Below are experts of layer 3 (counted from 0) of a mixture-of-experts language model. Rows are named router (the router's row for the expert), down (a neuron's output weights, with its number) and show model dimensions 0-63. Each number is 128 + 32 x the weight over its row's rms, rounded and kept within 0 to 255.
Before each expert's rows: a language model's description of what the expert responds to. This comes from a sample of Wikipedia text that the model never trained on.

# expert 37
It responds to: Mid-word consonant-vowel syllables. Consonant-vowel syllable pieces at the start or middle of foreign names and words, often capitalized: Si, Fa, Cha, Mid-lo-thian, eye-li-d, Bo-ot.
router [139 143 100 172 126 116  99 122 142 126 174  97  74 155 144 112  98 110 140 170 124 147 122 158  52 151 153 137 119 130 146 141  82 145  94 131  63 135 155 133  85 176 115 109 133 106 125 124  89  76 133  88 145 134 161 106  91 159 169 131 184  96 178 143]
down0 [149 109 118 113 126 224 133  67  87  74  99  67 137 141  90 201 142 155 122 177 100 151  54 142 146 143  41 145 165 114 158 187 150 125 133 138 217 157 171 130 195 124 100 134 159 136  87 150 131 106 141 106 135  90 144 131 111 126 150 110 143 137 193 159]
down1 [102 182 155 174 150 154 171 160 138 111  95 105 168 172 129 109 114 103 173 179 136 132 145 143 108  97 142 100  80 159 146  70  87 158 133  90 176 105  77 143 119  97 129 161 148 183 124  95 145 169 132 154 120 145  74 127 122 181 136  78 108 104  88 118]
down2 [116 108 202 124 160 151 132 149 108 121 112 192 187 138  86 146 148 123 141 104  99  96  84 139  98 124 204 105 177 153 139 101 119 121 137 152 125 151 155 177 174 169 149 129  81 157 107 147 100 103  75 166 103  71 137 155 165 158 117 143 158 140 171 147]
down3 [140  90  66 135  90 100 192  81 104  86 149 100 156 136 117 160 129 132  91 154 118 119 151 151 151 114 121 169 134 128 127 200  92 221 144 164 138 146 157 110 153 126 147 140  94 158 123  77 138 100  73 142 117 157 146 135 134 156 141 158 179  94 132 190]
down4 [137 111  99 134 161 138 115 162 109 224 137 153 164 101 157 124 102 131 133  81 142 149 113 107  76 171 131 165 121 115 136 142 122 154 138 124 137 171 127 122 146 138  70 133  94 101 116 172 196 119  92 145 110 116 115 163  97 153 134 166 175 105 121 156]
down5 [116 135 133 115 151 188 173 137 148 163  77 108  90 112 165 146  99  96 129  89 120 114 131 105 141 182 142 110  91  83 138 141 104 148 107 114 130 118 157  62 116 140 143 153 130  78 165 131  96  67 100 187 179  99  61 183  89 117 213 103  84 149 119 147]
down6 [126 184 165 154 135 166 138 151 121 153 183 158 158  97 126  81  76  92 100 147 113  95 138 155 133 159 161 163 106 124  98 114  99 143 148 140 116 118 125 188 156 107 142 109 129 183 174  94 100  96 119 187 160  92  88 110 149  94 151 135 102 140 133 118]
down7 [118 131 103 166 191 155 125 155 123 169 185 150 135 170 135 100 133 127 110 105 142 169 120  95 100 149 114 118 129 143 115 111  76 100 120 108 154 158 152  68 125 120 128 142 197  70 165 133 166  85  58 123 149 159  97 113 147 160 150 143 160  99  99 141]
down8 [184  92 114 101  61 103 112 141 135 109 140 151 103 151 124 163 120  88 131 106  97 114 112 134 191  95 120 102 123 141 134 145 136  71 126 140 141 122 136 146  76  98 136 100 113 151 168 136 102  57 169  92 113  42 107 141 136 144 123 167 182 107 236 143]
down9 [190 187 105 127  99 134 181 104  74 126 114 183 140 135 139 117  96  81 159 171 140 124 109 111 112  84 150  85  91 150 146 159 139 175 143 185 150 152 166  98 124 149  75 129 148 112 132 143  90 156  82  67 148 109 106 171 134 131 170 148 102 117 103 186]
down10 [136 115 166 114  86  99 133 163 131 112 123  71 138 129 144 104  96 166 131  83 187 130  86 108 137 170 104 134 122 152 149 123 105 145  70  76 142 124 153 107  91  80 113 159 145 153 162 108  60 171 105 124 129 134 142  83 176 169 182 143 249 150  69 153]
down11 [174 108 152  74  97  77  87 153 156 113  91 174 100 144 119 120 104 184 149 150 143 109 195 117 184 126 108 100 115  65 135  92 136 115 110 121 139 118 106 148 173 138 185 161 139 220  67  84 138 128  89  57 135 119 124 150 153 138 169 128  99 194 149 105]
down12 [159 136 142 170 126  88 187 167 161 139 162 157 147 101  72  78  93 175 169  94 137 131 102 137 196 153 161  91 147 161 126 140  85 108 152 168 104 159 104 104 128 144 159 199 160 155 110 126 109  82 121 159 179 113 181 145 139 149 128 140 114  71 144 113]
down13 [146 121  75 118  92 129 172 123 137 166 160 127 227 109  73 120 157 134 107  96 145 131 139 125 129 166 155 206 161 184  76 115 205 136 130 138 120 138 123 141  87  95 102 141  94 126 189 113 106 118  65 143  98 141 119 133 111  95 181 159 173 168 107 138]
down14 [165 190 141  61 151 111 177 181 160 120 104 166 134 132 151 104 107 130 105 145  71  77 164 154 161 154  68 150 148 122  84 122 112 153 108 138 113 128 109  88 159 116 106 112 133 168 181 147 156 170 110 133 145 145 160 150 112 127 166 137 123 136 137 143]
down15 [134  92 117  62 135  80 173 115 160 105 130 120 114  65  55 199 106  94 141 155 158 185 151  81 132 125 199 190 137 168 123  99 106  63 109 106  92 193  90 154 165 159 122  93 134 107 122 182 180 104  75 185 103 135 190  75 171 142 138  97 123 126 122 129]
down16 [133 164 109 107 107 133 156  96 107 143 166 166 143  92 120 177 125 175  68 157 175 204 107  73 130 161 137 132 152 149 169 114  93 103 174 142 126 194 104 164 148 109  98 106 120  87 149  58 167  94  98 137 117  89 148 205 185 112 184  67 144 124  92  87]
down17 [108 150  85  72  92 201 142 171 159 176  61 170  99 104 143  85 163 192 105 107 113 136 233  86 110 138 140  91 146 116 134 132 131 133 138 150 132 149  91 110  93 119 141  67 132  94 125 163 120 128 118 150 107 115 100 117 162 141 133 121 109 102 128 102]
down18 [121 132  88 135 110 119 146  89 107 117 102 151 147 149 108 108 152  81 126 123 166 109  79 131 134  92 127  88 123 143 126  89  68 129  98 107  68 175 169 159 147 164  59  99 123  66 109  89 149  92 130 182 129 100 101 147 132 104  93 127 109  59 128 119]
down19 [106 136 147  54  83 124 158 132 128 166 183 174 132  93 134 185 190 153  71  63 124 143 156 119 116 146 146 125  95  93 128 128  86 127 151 125 134 117 129 141 102 117  74 172 154 174  96 150 111 161 168 136 119 112 128 112 152 107 136  80  88 169 109 157]
down20 [114 126 137 109 107 138  60 177 179 174 168 175 145 175 120 128 156  97  88  91 138 105 136 121  95  85 136 129  69 146 107 101 115 120 160 118 130 112 122 146 220 172 123  82 171 154 145 169 153  93 163 133 169 146 139 171 144 183 137 219 188 124  98  94]
down21 [152 135  83 162 142 140 124 129 118 155  66 135  91 159 137 108 182 162 201 124  90 122 114 124 104  85 196  92 158 110 149 112 110 127 184 121 120 129  93 130  68 130 106 149 130 133 114 150 116 166 182  60 153 142 106 102 153 136 103 128 162 120 120 159]
down22 [146 102 141 117  84 119 129 116 141 121 189 142 106  90  66 161 115 152 149 169 181 115 111 133 167  72  72 178 122 174 140 118  88 129 169  85 103  71 134 122 102 160 153 128 117 148  95  88 152 153  78 119 168 156  98 115 157 120 157 174 141 118 137 125]
down23 [112 109 153 126 151 148  73 165 172 127 158  99 160 120 141 130  45 129 143 116  94 155 149 111  88 123  60 130 138 102 132 233 128 131  90 141 140 107 146 163 137 222 160 107 121  91  67 133 127 153 151  47 134 145 149 138 130 145 146 102 133 120 131 174]
down24 [153 107  96 129  72 150 148 117  83 135  71 149 109 147  70 131 164 170 110 108 118 198 155 111 105 111 100 127 191  67 163 126 152 144 114 130 121 135 126  83 168 118 135 127 126 145 158 140 133  41 126 142 154 157 120 105  82 169 141 125 128 148 103  78]
down25 [ 73 129 155 118 125  91 130 154 198 185  80 124 120 147 121 134 207 115 118 130  80 118 158  97  78 146 172 142 162 120 119 117 120 137 169 178 105 153 125 151 135 124 151 116 154 117 183  72 160  76 145 128  99 117  78  77 107 156 124  68  69 122 113 147]
down26 [123 121  63 165 100 207 133 113 162 101 121 119  79 102 140 103 156 106  96 103 143 111 214  90 145  77 105 105 101 156 178  97 123 152 120  69  95 108 149  98 106  97 111 126  89  57 102 161 100 152 138 121 141  99 145  71 182 110 130 113  71  80 113 161]
down27 [116 110 132 123  87 166 110 105 101 132 132 151 136 155  74 104 107 133 109  97  75 154 172 140 104 137 156 210 117 127 117 164 147 173 149  71 149 106  36 124  90  93  40  86 104  88 146 144 133 126 160 129 115 170 137 164 136  81 117 131 174 152  84 149]
down28 [123  88 130 172 181 139 108 134 129  65 111 123 158 140 164 129  89 136 117 126  77 153 171 148  99 117  87 136 136 157 172 156 170 166  80 155 170  97 160  75 101 137 121 130 122 129  77 137 113 114 161 107  96  81 145 143 169 157 123  40 154 119 108 149]
down29 [142 109  88 150 116 183 132 126 178 134 116 134 134 133 164 178 163 151 135 163 111  81 118 142 137  91 125 148 138 112 172 183  70 152 155  96  83 113 110  99 138 126 151 130 154  91 106 121 154 186 171 152  71 100  66 106 130 163 114 101  68 105 119 107]
down30 [123  97 101  89 164 145 131 187 121 182 117 182 110 159 129 138 164 102 148 110 113 108 124 125 108  56 119 157 136 132 141 106 135 172 141  98 105 123 104 150 117 103 148 124 124 156 143 120 138 179 181 113 115 111 102 131 165  99 114  77  33 171  82 114]
down31 [ 93 147 176 138 139 122 176 106 118 156 102 132 144 134 157 158  85 148 141 143  86 161  90 151 110 211 142 103  71 128 119 137 143 120 101 109 169 159 113 123 156 160 112  68 136 167 103 145 146 164 159 105  97 118  78 121  63 125 168  70 142  51 128 114]
down32 [157 104 113 104  91 136 140 147 150  91 164 140  95 165  56 175  91 131 147 164  72 151  96 164 163 163 104 106 150 167 109 149 110  96 139  96  98 125  91  46 122  74  97  81 143 122  90 168 108 128 133 122 100 138 145 145 143 131 140 109 145 121 139 167]
down33 [138 109 156  90 114 134 156 127 158 113  80 154 175  77 160 137 157 191  89 156 113 136 187  56 171 160 134 137 127 163  91 192  64 111 131 131 152 144  68 132  99 140 126  74 144  57 141 145 109 143 117 129  98  85 103 110 161  97 178  50 168 154 124 196]
down34 [116  87 150 109 127  73 178 127 171 152 115 128 171 137 119 105  76 153 159 173 173 124 174 130 101  98 186 106 111  86 191 114 147 119 155 140  98 127 130 105 117  81 155 121 192 112 118 166 111 109 176 142 106 110 115 111 132 101  97 152 118 130 148 149]
down35 [147 167 172  83 138 145 163  70 105 153 177  91 122  94 171 101 122 132 137 110  99 184 111 112 143 100 149 160 215 141 115 108 157  80 130 112 153 147 142 131 117 116 138 152  88 125  98 126 112 151 117 134 119 217 151 171 110 111 146  78 132 161 167 152]
down36 [117  87 132  79 163 146 110 110 145 154 118 167 137 114  77 124 184 176 159  83 100 142 166 139 125 145  45 149 113 119  80 123 162 122 140  90  84 170 188 129 122  96 101  82 132  84 163 122 174 148 154  75  85 152 120  94 133 106 165 144 120 166 119  43]
down37 [121 221 159 165 100 117 111 120  99 103 122 132 189 156 164  66 116 155 127 193 137 129 112 143  44 130 186 121  88  82  72 137 115 111 128 199 102 135 131  94 158 117 108  93 148 122 117 124 100 179 148 122 146 108 155 121 135  56  85 145 140 109 104 101]
down38 [153 132 173  95 126 137 138  93  77 139  94 158 165  96 147 121 165 120  87 107  95 104 127 116 166 139 101 139  30 125 125 134  91 145 140  75 137 114 128 123 171 134 165 105 113 149 127  92 184 153 116 138 152 183 179 172  97 137 110 105 103 114 106 103]
down39 [116 122 132 164 138 131 157 162 101 131 182 113 147 118 127 166 148 175 136 146 121 151 133 191 174 131  93 150 108 113 111 123  75 114 178 111 109 167 152 100 150 185 157 140 115  94 165 117 100 136 111 169  96 116  86 148  96 101 175  63 144 117 143 145]
down40 [127 196 141 104 187  99 171 143  94 135 175 129 119 115  91 124 113 133  99 159 176 197 128  89 152 169 112 183 172 133 157 172 111 158 107 100 178  92  93  94 128 152 174 148 175 165 108 126  75 111 151 133  68 109 187  81 114 120  73 144 156 133 138 198]
down41 [165 167 124 111  99 125 166 115 143 107  60 113  86 152 158 142  84 136 172 106 130 110 158 143 135 150  69 104  95 111 143 162  86 112 141 146 174  63  94 166 137 134 126 180 113  93 140 140 130 132 120 125 162 172 122 143  95  96 170 131 184 117  96 138]
down42 [146 120 114  94 178 110 133 137 148 100 129 123 137  99 136 116 137 174 188 103 181 163 160  83 185 123  96 108  64 140 127 108 160 130 159 171 171 145 109 122 194 123 122 167  88  73 138 140 168 133 124 146 103 135 169 100 111 162  66 136  98 109 139 153]
down43 [144  65 123  56  99 168  99 128 121 141 105 133 199 102 126 215 120 182 131 152  85 111 124  95 121 127 119  98  73 142  64 122 143 159  63 149 132 148  74 147 120  91 106 180 184 160 177 136 139 173  74 162 114 138 137 105 138 139 102 171  73 152 112 132]
down44 [104 159  92  90 127  97  64 159 178 119 119 155  76  67 204 164 110 124 143 114 114 125 108 134 122 214  92 112 129 116 161 142 198 166 150 105 159 120 111  61  88 114 114 120 127 136 119 185 100 174 156 124 127 172  66 121  98 113 136 134 103 137 100 128]
down45 [158 137 102 149 176 124  74 125  86  92 126 169 166 176 143 151 133  99 108 155 120 138  94 142 136  85  83  99 111 105 147 150  80 144 116  86 161 181 140 122 126 227 157 116 176 129 114 126 191 108  91 118 126 163 152 202 102  44 160 122 134 113 111 159]
down46 [138 111 140 189 122  71 171 115 138 148 167 145 147  64 143  86 145 175 138  68  92 123  96  99 100 130 200 118 116 171 124 147 126  33 132 118 141 137 148  92 148  99 151 100 143 134 179 153 132 149 146 128 121 156 152 121 148 120 153 151 103  85 149 130]
down47 [133 134  93 108 172 104  98 181 149  89 117 129 102 175 173 106 169 116 143  84 165 154 152 158 118 125 183 149 116 134 101  85 113 122 112  67 101 127 100 123  48 138 130 150 149 138 139 176  89 171  91 102  42 156 198 125 162 193 189 154 137 164  95 135]
down48 [115 151 130  81 180 122 111 187 110 118  85 135 134 132 157 213 133 101 134 126 140 170  91  99 153 153  97 196 106 119 115 129  98 162 145 139 170 118 128 182  62 125  92 128 151 109 133 152 130 106 109 152 141  70 141 160  97 120  87 157 146 107  79 150]
down49 [154 101 100 143 123 137 186 146 108 149 145 131  68  89 150 144 172 129 162 118 174 136  84 111  81 130  88  91 142 149 139 153  88 145 135  85  98 165 196  80  72 121 114  98 146 114 115 186 142 114 108  77 126  93 122 159 131  75  98 133 151 135  95 153]
down50 [105  96 171 187 123 160 104  72 121 133 139 121 147 125 135 144 152  66 128 150 107 122 115 143  67 142 122  92 148 134 152 188 157 100 181  60  92  89  85 170 120 101 145 167 145 132 153 164 141 181 157 125 106 140 139 116 113 132 151 128 117 156 133 125]
down51 [ 81  89 132 118 104 149  78 110 191 168 131 152  57 138 120  95 173 100 164 109 103 160 134 106 155  66 134 127 151 142 113 105 163 134 144 165 104  74 110  91 157 140 147 148 115 172 130 145 193 164 171 144  91  76 186  99 226 106 141 167  87 138 107 155]
down52 [123 177 126  98 139 119 200 137 157 125 127 103 102  96  97 104 128 170 134 144 126 137  65 133  68 181 127 147 103 122 123 124 182  93 109 127 119 135 122  86 132 108  79 109 160  87 144 146 148  94 196 186 136 104 160 140 186 143 135 158 175 153  71 140]
down53 [152 111  95 155  85 119 116 127 142 115  99 118 124 131 147 132 136 122 132 208 123 141 127 127 115 101 114 114 160 131 183 173 168 133 180  76 163  96 167 100  72 149 107  79 106  80 148 180 120 171 174 106 179  81 152 160 137 147 166  88  98 143 149 135]
down54 [100 111  87 130 137 161 132 137 119 136  75 149  90 119 181 174 163  92 195  99  97  63 123 107  62 130 114 117 112  87 141  84 128 119 142 136 132 115 192  85 128 165  86 181 114 124 147  93 122  79 143 117 211 146 149 165 124 185 125 124  97 157 127  93]
down55 [112 146 113 109  61 128 151 131  90  88 113 158 146 153  79 175 137 102 103 128  60 137 115  94 154 122 114 159 111  84 112 229 139 129 120  47 143 141 121 176 128 150  91 130 157 164 133  72 117  70  94 153 122 104 120  76 135 142 118 141 165 130 152 129]
down56 [129 208 101 115  92  90 106 112 103 149  94 128 146 121  81 163 151 178 119  88 114 119 139 203 121 133 124  95 140 165 107 171 143 165 145  99  77 122  75 111 141 162 119  75 106 103 102 169 161 169 142 116 119 140  75 111 148 133 110 124  71 132 170 179]
down57 [ 62 115 149 115 109  86 165  90 119 101 146 111 141  79 148  94 183 155 152 122 103 181  96 132 152 155 158 149 150  85  97 123  93 117 136  97 104 117 176 166 208 120 141 190 117 160 130 101 170 163 107 134 115 128 187 151 136 125  62 106  80 116 137 138]
down58 [157 138 172  54  83 125 164 133 151 148 138  97  55  85 107 127 168 115 151 149  98 131 103 129 160  94  75 133 139 145 125 152 130 132 135 149  60 112 146  56 196  83 139 115 178 165  61 142  98 121  99  95 134 171 148 143  78 155 105 136 107 175 114 125]
down59 [105 184 104 122 146  84 141 152 164 119 137 127 118  97  69 146  84 171 143  94 131 181 151  79 144 118 173 123 152 109  90 126 104 147 166 120  64 137 130 112  89 170 127  54 168 179 129  94 130 124 116  96 165  92 105  76 116 133 102  86 140 106 132 135]
down60 [116 168 129 161 150 110 114 140 140 110 141  97 156 171 116 100 148 128  79 137  81 105 107 127 121 153 167 126  57 106 119 105 173 175 138 134  81 144  92 133 119 147 116 106 156 121 109  72 135 168 158 116 139 192 165 156 145 136 157 178  85 109 150  96]
down61 [109 120 109 145  90 145  91 146 147  59 129  97  58  87 132 163 119 135 128  80 116 181  46 117 160  94 160 152  85  95 164 112 110  93 151 153 142  99  78  84 167 113 114 138 124 128 151 127 116 162  95 125 181 108  64 147 106 170 156 122 126  91 106 185]
down62 [157 131 176 119 129 123 146 128 131  82 161 168  94 160 220  96  91 144 112 129 134 158 158 136 192 188 132 127 175 127 116  85 134 194 177 130 134 116 115  52 118 159 144 111 140 173 144 147  84 136  69  83 143 130  84  81 104  95 125 165 101 152 105  80]
down63 [147 138 115 177 107  74 159 102 145 142 142  88 138 142 105 105 123 159 134 118 183 132 121 150 121 141 123  52 114 125 122 102  49 166 162 132 119  67 129 148 106 145 129 128 110  86 129 156 179 146 182  96  87 141 174 189 142 121  91  97 144  89  99 115]
down64 [169 141  96 177  98 111 122 113 148 173 135 120 124 202  63 114 133 142 161  91 157 159 117  92 150 153  88  94 132  96 142 158 156 119 124 133  91 135 154 139 114 105 146 132 146 129 153 102 123 123  75 123 112 132 141 150 125 139 150 167 119 122 178 142]
down65 [142 127 131 150 131 143  84 104 163 133 159 124 150 126 140 146 178 221 141 155 149  45 134 122 205 128 154 125 125  82  74 106  82 133 118  95 158 146  77 121 163 103 153  91 135 127  90 128 124 156 171 148 181  98 113 143 149 173 116 106  97 181 125 115]
down66 [142 163 185 111 136 136 119  97 139 155 126 151  91  73 166 124 117 177  86 115 146 118 107 124 109  94 110 149  93 173  65 174 169 110 116 125 142 184  97 179 205  82  59 135 117 174 115  76 145 118 169 129 135 133 115 168 137  83 160  87 144 164  99 133]
down67 [127 111  85 167  99  90 115 148  92  61  89 118 118 136 173 120 132 130 143 128 124 105 151 132 187 142 158 141 116 188 102 102 155  37 143 167  97 113 143 109 129  99 171 106 112 127 145 136 110 151 118  79 137 115 145 117 142 114  76 123 152 139 121 129]
down68 [104 134 104 124  75 136 171 112 107 102 117  78  64 188 120 117 172 176 114 178  48 117 132 144 174 112 118 147 135 142 103  37 120 102 149 142 187 172 144 126 159 150 148 180 155  90  64  98 127  80 144 141 114 107 148 113  80 158 148  90  86 103 142 184]
down69 [134 144 103 118 152 153 108 156 177 137 130 149  72  91 133  85 159 168 132 127 136  93 123  46 124 114 174 142 124 112 102 176  69 109 163 160  91 153  66 173  93 101  94 119 124 147 112 145 137 128 118 145 155 160 127 119 133 145 112 110 154 150 138 139]
down70 [150 171 110 157 125 106  83 178 151 124 188 104 149 145  85 164 113 115 114 132 102 143 131 104 118  99 125 115 164 132 105 103 119  90 138 139 153 120 133 141  96 142  96 160 118 144  69 100  96 166 153 197  95 157  37 108 122 101 134 105 151 191 169 183]
down71 [139  88 158 172 131  66 138 121 145 100 134 146 128 103 112 129  85 121  74 131 184 120 140 166  63 200 175  72  89 133 105  97  92 150 123  90 145 144  78 109 110 123 149 106  91 189 129 115 147 139 148 126  60 175  93 163 161 130 121 151 134 136 148 133]
down72 [128 116 135 130 119 120 136 113 126 131 125 138  91 179 174 107 112 181  75 107 187 101 169 107  61 129 129  88 102 115 119 161 131 104 158 124 127 149  67 139  62 117 102 124  96 159 116 141 150 124 178 165 117  81 128 112 110 117 150 127 134 155 102 141]
down73 [ 90 163 132  97  95 167 152 111  89  88  91 129 112 104 140 153 173 103 160 152 131 149 155 147 158  82 113 130  98 136 134 102  94 148 130 127 117 130 132 166 147 169  59  92 115 144 122 115 107  79 123 116 181 180 145 113 126  89 156 141 134 138 137 149]
down74 [147 110  73 157  51 121 139 118 120 155 122 146 100 163 152 130  84 144 100  97 133 115  66 210 139 178 113 108 140 156 107  76  87 103 117 158 118 201 159 139  89 157 129 116 141 102 189 140  16 122 158 130 133 161  53  94 145 105 156  96  95 103  96 111]
down75 [163 203 122 161 114 130 121  63  95 121 169  53 159 117 100  87 111 150 101 130  95 145 130 131 139 119 141 119 120 143 135 141 134  91 204 169 128 121 116 107  93 158 152  83 165 139 132 160 102 153 110 108 114  65 105 165 154 130 142  88 137 122 134 127]
down76 [173 168  95 195 126 113  81 125 145  44 132 107 142 137 147 130  73 152  96 136  96 131 108 165  73 101 179 189  91 133 151 118 139 166 156 184 179  58 143 128 139 122  90 153  76  51 131  94 121 128  91 110  85 130 129 147 160  74  75 144  82 132 141 110]
down77 [117 152 152 130 130 112 142  96 159  77  81 143 128 123 151 178 113 195 184 155  66 159 217 125 112 191 110 109  95 184 100 140 132 163 130 102  78 110 145  84 124 153 156 153 134 159 125 122 140 127 147  92 161 132  75  52  80 123 104 141 121 140 139 177]
down78 [115  82 106 173 143  87 164 102 131 131 130 116 152 125 122 106 159  99 129 128  44 153 132  96 165 115 144 128  56  38  89 156 140 189 113  95 168 113 129 143  81 114 151 134 166 133 122 125 132 155 153 122 151 126 167  55 148 154  76 133  89 127 112  88]
down79 [ 93 161  47 189 122  82 166 121 155 134 111 117 171 104 163  74 132 156 125 100 146  89  91  80  79 142  55 162 126 164  95  77 172 102 107 105 109 161  89 166  84 170 110  93 140  99 108 137  94 169 149 113 134 196 145  94 178 155 159 154 191 171  95 146]
down80 [134 135 140 136 108 131  98 168 112 141 150 164 165 109 135 106 100 143 109 105 111 146 117 158 162  87 132  74  96 126 103 164 139 148 161 113  97 136 155 190 161 133 134  90 164 127 136  17 108  93  92 134  85 160 146 152  71 112 158 125 140 181 162  97]
down81 [134 136 112 100 170 156 150 139 146 118  87  93 129 151 189 103 120 147 109 109 195 118 127 127 175 166 134 107 143 113 142 126 123  98 147 120 144  85 126 158 156 125 182 150 118 194 137  78 147 148  94 132 141 114 150 179 150 166 141  76 155 107 131 148]
down82 [178 105 152 157 143 142 119 156 155 139  97 122  95  57 120 104 104 156 186 106 118  83 120 180 123 111 132 123  79 159 112  92 122 145 128 182  83 140  70 109 116 121 134  87 148 133 157 106 133 124 118  78 165 132 114 147 154 154 176  97 123  73 153 127]
down83 [ 98 194  87 127 158 163 150 131 125 169 100 166 130 150 116  94 114  82  81 156 138 130 148 151  60 126 139 154 113 118 130 157 173 175  82 150  88 101 178 117  84 151 111 167 125 172 145 154 145 164 140 130  97 128  98  79 163 160 128 121  59 126  92 155]
down84 [171 140 148 156 106 107 133 111 120 143  91  92  93 140  85 121 127 171 125 146 117  67 105  91  58 139 175 138 135  64  95 125  79  89 164 105 149 122 178  60  97 111 130 144 135 150 169 167 131 107 163 111 138 134 111 132 129 124  90 150 159 101 111 148]
down85 [ 93 138 155 118 145 149 113 121 157  75 155 115  84  87 205  75 170 133 103 149 186  94 106 112 147 133 130 117 194 133 115 103 114 126 126 114 160 162 151 103 114 169 109 154 115 134 131 175 132 183  69 131 142 145 103 156 140 106 116 150 160 132 135  74]
down86 [187 109 122  92 175 142 116 126 143 131 100 146 139 177 142 154  60 100 126  79  98 130 162 119 139 127  99 104 172  79 122 151  69  77 132 123 149 145 126 156 153 111 201 133 143 126 140 104 139 145  70  86 101 107 120 123 121 112 105  37  97 183 193  83]
down87 [ 90 146  82 167  88 133 100 131 158 106 135 142 106  97 165  91 116 100 113  89 165 144 121 164 137 149  76 131 157 156 127 112 142 112 121 127 130 118 112  91 113 213  58  95  89 112 153 146 167 135 144 152 136 126 136 180 148 128 132 142 149 107  77  41]
down88 [148 117 106 150 121 127 147 158 159 154 117 118 135 125 144 149 144 130 173 140 118 125 123 129  30 140 155 110 147 176 144 110 134 119  83 133 193 139 151 110 137 183 110 147 105 151  60 156 146 133 128 157  69 113  98 124 123 162 144 104  92 180 144 107]
down89 [116 150 151 166 112 153 127  89 142 143  77 136 139 152 142 105 134  97 116 125  75 104  95  92 157 148 151 105 115 210 104 117 168 145 105 114 144  92 183  69 108 150 179  71 120 100 133 114 144 103 115  54 154  90 158 113 200 150 109  89 125  74  85 132]
down90 [147 130  38 141  70 119 115 119 184 103 142 126  81 115 145 146 127 106  93  93  91  81 156 129 136 151 102 126 128 139 164 112 116  51 139 140 177 169  98  64 131 174 131 143 121 103 165 133 138  75 129 151 169 191 107  88 183 135  84 124 157  97 109 128]
down91 [141 150 190 167 228 119  82 120 116 158 144 161 225 129 118 137 147 140 114 174 101  97 171 143  96 120 179 102 128  87 146 184 129 138 189 138  70 153 104 131 150 108 130 109 136 128 131 115 149  87 104 130 142  94 168 116 101 126 108 160 114 115 145  89]
down92 [111 115 138 127 169 135 129 150 178 151 194 130 136 146 168 111 162  64 133 163 158 159 151 145 149 123 108 145  90 117 149 191  93 160 119 144 118  67  70 117 148 128 146  79  61 130 113  95 104  75 138  57  93 206 152 162 160 182 114 162 132 141 102 145]
down93 [ 95  65 110 168  95  80 137 129 148 160  70 108 142  93  74  91 173 141 159 108  98 118 136  73 186 157 116 121 167 130 114  50 155 112 142 138 148 166 122 177 148 151 105 105 113 132 162 116 159 139 147 106 123 144 115 119 130  94 128 150 112 156 182 155]
down94 [134 138 118  88  59 197 118 152 143 130 134 202 122 173 109 214 165 114 137 144 116 126  73  90 114 143 214 110 143 166 158 143 152 141 113 162 158 138 136 178 145 143 142 173 146 156 120 161 140 123 122 137 137 160 161 147 159  92 167 139 152 145 132 169]
down95 [130 147 113 116 152  40 151 109 122 116 150 103 161 119 160 194  99 102 136  95 120 176 105 131 103 134 176 113 176 118 108 136 139 127 157 125  98 177  82 200  98  91 154  72 179  91 101 116 145 176 127 107  91 115  95 119 174 141 182 131 126  96 113 133]
down96 [115 176 111 114 128 114 166 124 131 123 143 118 157 165 182  85 112 145  94  45 143 117 139 150 130  74 120 104 104 104  95 134  91 174 141  99  98 130 175 148 138  56 132  81 124 118 101  93 104  49 157  92 138 125  98 133 231 112 149 161 129 109 110 160]
down97 [173 129 159 110 117 125  96 187 117 106 173  82 144  92  98 130 105 116 117 126 123 175  82 129 152 159 110 122 105 149 164 153  93 139 155 110 116 149  85 159 156 153 171 133 100 146  90 170 135 155 114 141 162 129 135 139 154 154 107 150 105 121 155 102]
down98 [165  83 109 111 144 126 144 143 126 105 100 169 164 104  97 129 163 137 148 133 122 151 153 121 114 126 132 117 134 154 164 145 172  85 111 136  97 129 127 151 141 111 157 118  90 124 198 180 148  75 143  91 103 184 145 136 133 107 182 111 107 129  69 111]
down99 [149 196  94 145 103 141  92 115 141 120  89  74 120 131 105 117 145 177  95 150 111 155 165 151 145 107 108 130 144  85 136 159  99 153 103 106 182 111 110 186 101  62 151 153 178  79 125  86  86 127 142 121 127 125 102 171 145 150 109 162 116 155 182 150]
down100 [206 121 119  52 130  90 165 127  83 141 147 162 140  98 148 100 163 119 196  54 108  40  68 140 122 150 153 185  98 150 147  92 138 156 151 163  34  87 127 110 123 166 141 129 178 138 160 118  73 149 133  68 126 145  98 121  91 109 153 122 130 108 205 113]
down101 [146 105 102 111 124 166 140 161 134 128 171 155 128 148 165 162 133 141  83 143  69 103 111 131 141 110 118  73 102 171 140 132 172 110 160 117 180 135 150 154 174 159  97 144 121 156  92  96 136 169 195 149  87 178 144 186 134 112 156 156 143 100 101 141]
down102 [155 154 100 102 149 164 132 116 155 133  96 152 157 130  72  64 103 100 173 100 155 125 117 156 124 146 151  97  59 207 115  55 139  81 109 134 142 128 125 167 110 148 121 116 191 106 158  93 126 139 114 191 139 131 104 108 118 217 110 135 124 139 155  98]
down103 [ 69 151 139 125 117 104 137 120  93  98 112 115 175 152 133 115  76 126 154 103 173 110 130 114 127  84 107 104 178 110 122 109  98  73 208 147 123  96 153  87 135 110 148 165  97 133  93 122 125 173 139 126 120 144 130 170 146 143  57 168 126 119 102 134]
down104 [136 121 130 141 108 136 102  89 159 118 195  98 110  95 160 160 122 143  98 115 155 209  70  97 101 208 158 103 117 109 104 121 112  91 131 126  60 128 148 119 132 151 103 137  99 123 221 130 146  88 100 102 150 128 129 135 100 200  93 199 139 118 134  78]
down105 [179  64 100  78 180 145  78 143 151  67  97 110 133 117 105 132 122 134 153 117 145 140 140 155 141  72  88  86 136  98 194 151 137 104 190 131  88 127 138  67 129 132 135 175 138  91 149 127 134 148  92 144 113 117 129 139 185 141  91 102 152 144 149 198]
down106 [121  80 184  97 151 115 139 151 172 141 104 150 116  92 101 168 171 214 211 169 150 121 134 123  95 109 144 156 131 171 120 142 105  60 143 100 190 169 147 100 121 108 101 138 118 141 140 159 142 102 181 114 151 124 102 139 109 138 104 106 118 156  85 130]
down107 [114 148 136 102 137 124 135 122 141 102  83  98 114 165  84 160 160 140 148 112 135 127 125 146 142 126 124 144  91 110 123 147 120 161 119 145  88 110 148 151 139 129 161 148 136 124  81 157  86 108 180 172 168 153 132 121 148  83 148 105  98 143 119  65]